{
  "norm_place": "pre",
  "parallel_block": false,
  "warmup_steps": 200
}
Below are experts of layer 8 (counted from 0) of a mixture-of-experts language model. Rows are named router (the router's row for the expert), gate (a neuron's input weights, with its number), up (a neuron's input weights, with its number), down (a neuron's output weights, with its number) and show model dimensions 0-159. Each number is 500 + 40 x the weight over its row's rms, rounded and kept within 0 to 999. Numbers have three digits each.
After each expert's rows: a language model's description of what the expert responds to; "comes before" lists some tokens at least twice as common just after its tokens as in all text. This comes from a sample of Wikipedia text that the model never trained on. Tokens count by the router's weight.

# expert 63
router:463400440501449493487460459542493532560517508527574481497511506541505523558526434469610532580434434521612510489463487498424523491458543490535463488509565567489510559578498459498505545494530417462547446525512477463498514469471516590496512517500478494491542487450477458427468503513551504509501483526533467505590490591543514523480601490509553481522446534504536493488508567524482510538513530473529478519511531479464536508580552423522462502461497531535531523551470532504481543467511496
gate1:510541476582527416444519562490441489453520534483520556513419596472525537498540455504517466488514478565518510535481529508512522462460539495436480497524459533543508559451494481526561487537441510479495491499531457499479528480570515483526428543469595540466464545558503512466487484539480469565495586458522486527483454463518472439466485507456556490524474449574525452510546496447439538520467440497425463506477494485450470531480556494577475497502549591450560533540504526542580493438461543
up1:509491437510455443451467486458477430498495450445459468451487519461587546512542514539482519514501576593471523551475477489530536531515526501502562514562462538438487557496492427511531550513548492455535476548458573511572522457505512477469535521501541443503449546531505565526514595436544447528457450449431491480509522510549509474497477498496551548538559450526492453586595493474509514464526466505513493569532574521512497531560522468521417540503561505529478559578497499480491548509498508
down1:466428492467473491538479527515534478468572471533500537469499534572541496533439489550508530480468406469511436499482456503432501476574460585528540455502488428476512453492473512500453517556555491508438514507506535465508544499537429531491519471552502492507460488531462523527428507508504543518549514469494442433533435522514480505440468506587438461531493505417455408514476439477411539499447452510455555389460441531542550416498458506493506485523487457522507510470454480545479477464507452
Plural suffixes ending a noun, mostly s, es, ers, ies, as in traitors, developers, apples, segments, often before commas or of.
comes before: ",", " of", ".", " and", " are", " in"

# expert 32
router:399535460490464490488471479556514480570477537489444442471551562524431465559534470502533494534495487489521446504468475518491515477507548480456452456536516544494520504478452452571544503499533502506538504497493465460540492560502528470486513588431464460500575436389514431452570531502438537553481505532575440448491501527537508405448470467514574476471467578536514490506519594483443442527490556462431458502487523501459478523463527492472481466515505565505521485542490512510423469458531492
gate1:498467456502519460437411482513494462479569497550521448537592474466456533557482547416512459561496537495487519543532558498468497506531438484489529524540568441529479556490504472511503473479520535519536523509405524515477518555521494544511508462470555362454450463504435505540538498499448539502487492524528457463476546546507513504472496545493484448484569481508488488586471458431503472573477517401432494538507504520471431419583469556490479422529481508504478481520480511470452515464539523
up1:437515470442470529450532562540506544526477485502472472469640483471501459526455524463522476561416518536494492458447461515462480463504514449474531497545477519574517554462507513481564558506402469501480488523445509537508507533466501524416563504482509519517494472496502523544505531504560461472554450435510434448511561511525502524478462469485483491524552540549525536564488610572450473550441521491480531541500449484515510472535485536544463529496460586492410500533532459553526553575467494
down1:543466538502502551505514492524564556528472504511535528452498401416470531524469504537540456571548469467511469561563540501405466492467504455584540416479466538549449486395460514479476456572489514570508468462452488461509466572543516463491477485466591557400495546577481538483483526467506534477520507447508507501490468478486457453535490454484499527484549515467545489473457522514492564486613492430445505489501524535438501490438532541519477544507552504490455527476500501503477479500527536
Past-tense career verbs such as began, worked, served, plus equals signs closing section headings like ===1996===.
comes before: " to", " in", "\n", "\n\n", " on", "="

# expert 53
router:483481501481468484523490502556490519559627538504536432496569497527465521469548458481510477520532454574569545488513543525468502526509508515522471500529496512413436518468507486558520461524491435511563441473573478535488561546456495551565491501408536409490538515444551473505549479528541506546455464431490466489512554517516486581470514456489517418553461590519462531465505490440536509447508500514528483491507487466489512548488546395450513456424483478542493454540452494513490453488518563
gate2:522473566516459524559537439492588472486527492507484486423473461456517530519461542550491520504492527573514517463464475529453482467532472525535488405450425558539514489460486498477478552579461490494542481387531492485438494514472536527541439519448531508489455486512506398458545584493505489484512487515452469541498549420531465468520492497561575479561518511497497412491550511480513552449459473512542498563424497504468554548532522467507504517493442498569527495497438495492478534494433599
up2:483406528435521459518494535466495481580482495578422516514479500519472485521392539415488461516481572502534511432476522494467435503505485537523471471524469507433568523551558489483536463518503554414481550466581492553558509504491542492527516489497527543502474501513476515528422513502489460527531509485500512461393505478468543499508538506548548544458498534526578485525513505623482553524508528482496495470523567554543444507491482530617518479543464495484490547487435510564486495491464437
down2:537508512525480542530514506520536589517441440542475482485500452516529485507527505523461488505392501513427435485452491503490517505506504491499483502538516511465521523459464487437540539538439499490436438508460548540528558625538467408491448485469473572545526489500495467466498509521517518490485470587531534506468532479493461472571444597566520502486472528579494545512497537488536485504478447457521437490469532524430417491486511487521507452438478520489364569523482466421514551473518507
Nouns for places, areas and positions after the, such as District, town, floor, front, rear, left, Memorial.
comes before: " of", "s", ",", ".", " in", " and"

# expert 44
router:487449516516447497488454513503496470513486549556494405481559532452487463494480519410490534531546561563523470587480528549454493472531555519458442527472513535450397511487500511527513476503557469452554457523502485492492478550485488531509461482480527456540581506466582515523436519502426544521408465502511464530564547536513539481532516408521566512469432540469495431488465518507513491480543483484462428580496519494489476561475479472479515506528529531477554570560457515547428546437561525
gate6:510459465487570441468531492485528581492566530454446535505552518564511488521524455556487518482512518557595481505546564459404576537539530469485476488502481507454526479504501481495490532459468481523507496481533522447601499481461498461429439474550529472452500412447596521572517522558541516470500531496525584545508477491501460420507445522543455549509591512490505562482567530497459484516503548443510523516546510488487515514494499494427606509564530498472448472559472489516496507466512530
up6:473530544506526454514561542510519519505512509471453541425468554513487446415517489488511521510461544475456504484481496576572491536447429510487490528448534478563531615524429484516541525538472472468513481445426515423427573575507505467518596536514476548522485474546492502470516517540498566553475499458508568469518498492477492466510593510537472505476469458524458463450539454440444506521530547581473430475533535475531463490483517490415469450528505448538549521480534542553503525493436467
down6:497493527479512460466513538532459512450463461461515569515527520590577544503465451490516464480451513576449529499499477481498543454512528526547506503552465601536517496507491499524481479430507529515487544429493561551471483519484530537504394499549425505536522455460489462492521451481535488485538401531515540466531438534501509557403461490519429482450453476440506508475563457500532553467457492455453504476462489503471462517542563505530465418432569501485405476549476492508574440483488468
The preposition in or during before years or months, month names after In, and commas after day numbers.
comes before: " the", " 18", " a", " 2008", " 2012", " 2014"

# expert 55
router:447480471498403550555527457454499537524545513523538506503558525517487489555590470493543546527458463542510572550526499536424508526487505524477441536481528516489532543515516448571596592460514493493520451526516503500521490512558541452499483515517491515445501517358508466414465434475489512517467467505527480518525551549517443448502553537513544405563460631505511454510491511464433489513524520463499502462421511455528523507538489458465524483478483522518472469577510521505529490495506457
gate3:492427478505516475441515494495528410550484553498491530465541500490454497499519464461448518495467446470522562529486487489529499503503618461392481503406461558601506529569498488432494498511519469570553495553502562479493426496489584405401457444495490509440488508496507450481475481540479531544477527533536524518568514537533459542475488468480429499562443519515501504438486518487509498474458488522430521479527518441531552534515554476461475488480435483515531481461486519488500409537541525
up3:538540479555486518469529543557494559436523493504550575471552521507502546437478507472559475579510561518504405557490491613524478504536506475561460508541495423535474548490543519497465530490540441490534484550492531578494591486571539476511529457474489501462487466473434467546532485507519444462502558469542415485497508518555497500503526503494484461559502485490479471495558396494443507472537482545442542453539458469528491486503539526440497470456581524438471528575458478451501544434479496
down3:522517502463502482496501490403497484493481434496442547504511558469561460501509548596518563476510501556530447465489454481500487517523562596524514497435467496416566521469453488516533472558528423517487496495496503444563509411569444514527484495494560529517469449494516434508455459472562492517506470504513550474498495587511494475494473445466475491478554552434487438405522512459530529567498464566477473524459540459479557444545503462476512522520378470470505523503526487533487480451534569
Final pieces of split words, such as -ance, -ation, -ness, -s, -ed, in reconnaissance, fragmentation, amnesty.
comes before: " and", ",", " of", ".", " to", " in"

# expert 13
router:471479498569487573545508519512522500458543503597526466548543543519491458555570509486531548509490511483464521523531412491483577524482568459471424471455527530473474506497458423503542529524568459499555493547512493571555584501471501534507415534503454475533514536418507471426560497513534573551468488449468500507503543516537526500524481452483578455505406461554540434497400470471511433496505497448472477467507504505513450524534518498487485408482501493554511532455458509534482557471524505
gate1:508501464472527537498519494511531475389529499467557480512538502555454506544477549505490502504534501502446510440416500425484524525514517491426468423483484477514429536635560529530534525503453483536500536567468484526413533555485538534552506514517475538479482588501439473576562472536546415477510508491524555523495485532498488524496528522458548456462390503522567503523462506477501466498526543527496409502513444524430504556466530543480490578483420523503469452534525505473534525485533484
up1:492508568468478539477525491529496457524501462496496568488414526490469479463394489432460463510507480436441525450464484525455568552480494537507508486520451528519467510603488455483409527447479521472561505437541527436520437519452502589498473537471526491541456515492564493508496539581563535566438525534535504501628431522491543545551457481469515494527546458472526539593458464544547436487497470463504474514503520534471543509555513484517509460442510458472498466451497498476468513513527522
down1:528477479493498549489474481448479583538475488469504558469451545454516459506505494538420539519504501489518531515553539442578486527466449522561484551471467533463564566456574528552505423505527411530495551558524479507546504483463539521473484455502492431459454500541537461524487437382467498452545438520510491533503519543480544482481523446555475462515565501509483447478542473454523530486515542502485590412497470503474502521494527529445469519552528526530494461561487495591609485434517518
Line breaks and the equals signs of wiki section headings, such as ==Early life== or ==Club career==, after a paragraph ends.
comes before: "=", "-", "The", "|", "In", "On"

# expert 47
router:465426563472443486488478555498525523557538526471499505490557533551503500550482529498454558531413516484527512483499462590477522497501482531468448478443482568481487567525526460496480559480527432429498516484523477480502481595489566490525504481398458486481653505445589472532526479475537504482459488468550543467588516568529451510489463456542476403547479467476511455441473504518479471448522498552511450506529505524496470504479501439460482467487469529559434478481448517467495520461473488
gate2:596475475541454482474518604560494495558502482501478498479527410534494465540463547526502510552421546516482545472449485508478485567527525553511437477548489498551471529437497451513577554507431526535537540452523456500494464543432539504540553499515413508467538516475452465481469540434507429477495465526484425531596470529518486454529513494559479501506428449424432435516531477470512501555456472482518493558544457496543496488468466517467531496564564486524517462521480475484490472448579524
up2:523524539475502484561431497519548502537580497529542446446497484513524568521510467510521544510509551412498485510571445392575512451471413448489489502485572572450512449459500541499518478514579539609504461475491584477518485426513459482508491508531562472498464519525450526486556545506542484544501556502555470454540504557555447467534529475460542462476524543557445515470499525456423464485491514429481491530483511475506476534535427473516468548516481480527541548522450536511564537483509543
down2:465463486510494470516444550521523482480540448545496491477500479524578461491478533528455488578494463513529398541438522526481519474506435535533458528541505502528563455510455409454547494519538461547498417451451559553525582524438503534478530447500493542476507471453469526513568503492469500453502474496486579482558412563448492563449528525500563518482483540486556570460504504555497495610538499475573490518560452506490559487482519459510475485540466469521460499502540566522497412497525558
Everyday adjectives, nouns and verbs, and word-final pieces like -ase, -ade, -are, such as close, wide, love, ease, invade.
comes before: "d", " of", "r", "s", " to", "nt"

# expert 40
router:410431521481481511510463506460523510494490488546500449548577510482432500487505446472489508515455580525491476490549463518477514458433514538435463536532523506433407506437530426555511515492549504470530445517523468541486523589510498534494417486495472435467527449519528542519499486408476542513455476523551508477551525540560516460505523468495526450475483512441493425475503526516507484453494502491478407588498554409501510543485539511442527454524543534492506560566489519455529534394566483
gate1:501386506497489517467535472515554538543515440558469497471447581429499539560486515487544488495531563476478555454494490478566471494548493481520528470453554541482458460525522555545556507570515621514493518496420587593504457547428534447556486472545488456473438564425507450525545521453527590498470494466559462445465472528510495536500500496550483463506476491475488501487462480504547407518515532501525520514475499513503485499495483448522581435469531479505488484461520440495570486520489512
up1:540502467521485457544512514474496428550472464424507535521541538485475522520501534534546476468470495506482553464466491487545464486525508506544513426538567475497516508505508490559483528494544526535439462549462525449495448517523440496521474497451529506402434483533522476525493479434469510461406498553513453483490500539474503487596446435425552472536458584435429514485541525531415431468523436526461489501450522549459461543503502558411586430538498575547495502493436517490499452470481485
down1:461492463420462502480491500463476407461506494458601523474456591516531515530496534494535536548559509541523467488467556501580438477504555484443548493523455453437431551455527565502480453499502540547396531477525498513511487446511522391468461477533489510534522495552494478578517468445502455511513485484472477489533483486530508549465485545496535592564488498493505544495496482481514485447443427543494468480473528482583519400510485437551523519507492522506473443496485496503607528495553475
In, on, at, under and during opening a phrase, often sentence-initial before dates or places, as in On 18 October, In episode.
comes before: " the", " a", " his", " 18", " this", " January"

# expert 4
router:482512461486461516499498540504439567521490530529461481562512544498518472481543505503498560506461456498529570559471439459474615528406543550494440519487479478428491554507563510484564581463522539468443490491549505503518518529444514558509499547466528496511506481430540462542585497486461537519487456488504455473496537598501529571557549436511526475547487519506530520473476513504461514490589462548522452523547513499385461428470566392475530532491526477518481507492510512480551537526539514
gate1:484516483516537470476526533519554464509568484494467503491548415471460596582481539505459492543488513529510484481481511498520515587525525480448546490502491454502471523597535489485493530587494507462498544536472433600546539523553508542475572449498473481455469466531469447559436488485490426440449479467542510529496483578548456508542481561539554515515512489490482526594510511492509497541491473474534454459565549565557484465548521528477557515558507466388458457569460544536504519479495468
up1:550462471559445538501516480399494475483493505505428556489478477546532534423478513513473469526452483505493476496543428397494528524480481541454478441507476434522532482509498499460477423480541470474504472554454556554442495513520546475526561563446403546461522406590515567532526488533539424512440504529550456517491482526501541489516532497532497441538510553422475500461419502542499504523495531564530475517533477574539545536559473486477520503511488523463490488508499502517500513504627526
down1:477518488403488497529468508426463503480543518504484479561502507482482460453466520559525510493504489488526576557378541514559522484504526559548529506554495438505498505512552561524540449520481466463490580468507563473460460501450516476491463542542569457500482557488511476518466477509544477511580454487481466572547556486492513477558494501480563454597454546496489534517566474493484518504422497516487517446451548495468419458512454480504436530469468536512470525472519522513646500548458435
Equals signs that close or continue a section heading after its title, as in ==History=, ==Biography=, ===Tsarist era==.
comes before: "=", "\n", "\n\n", "History", "See", "Career"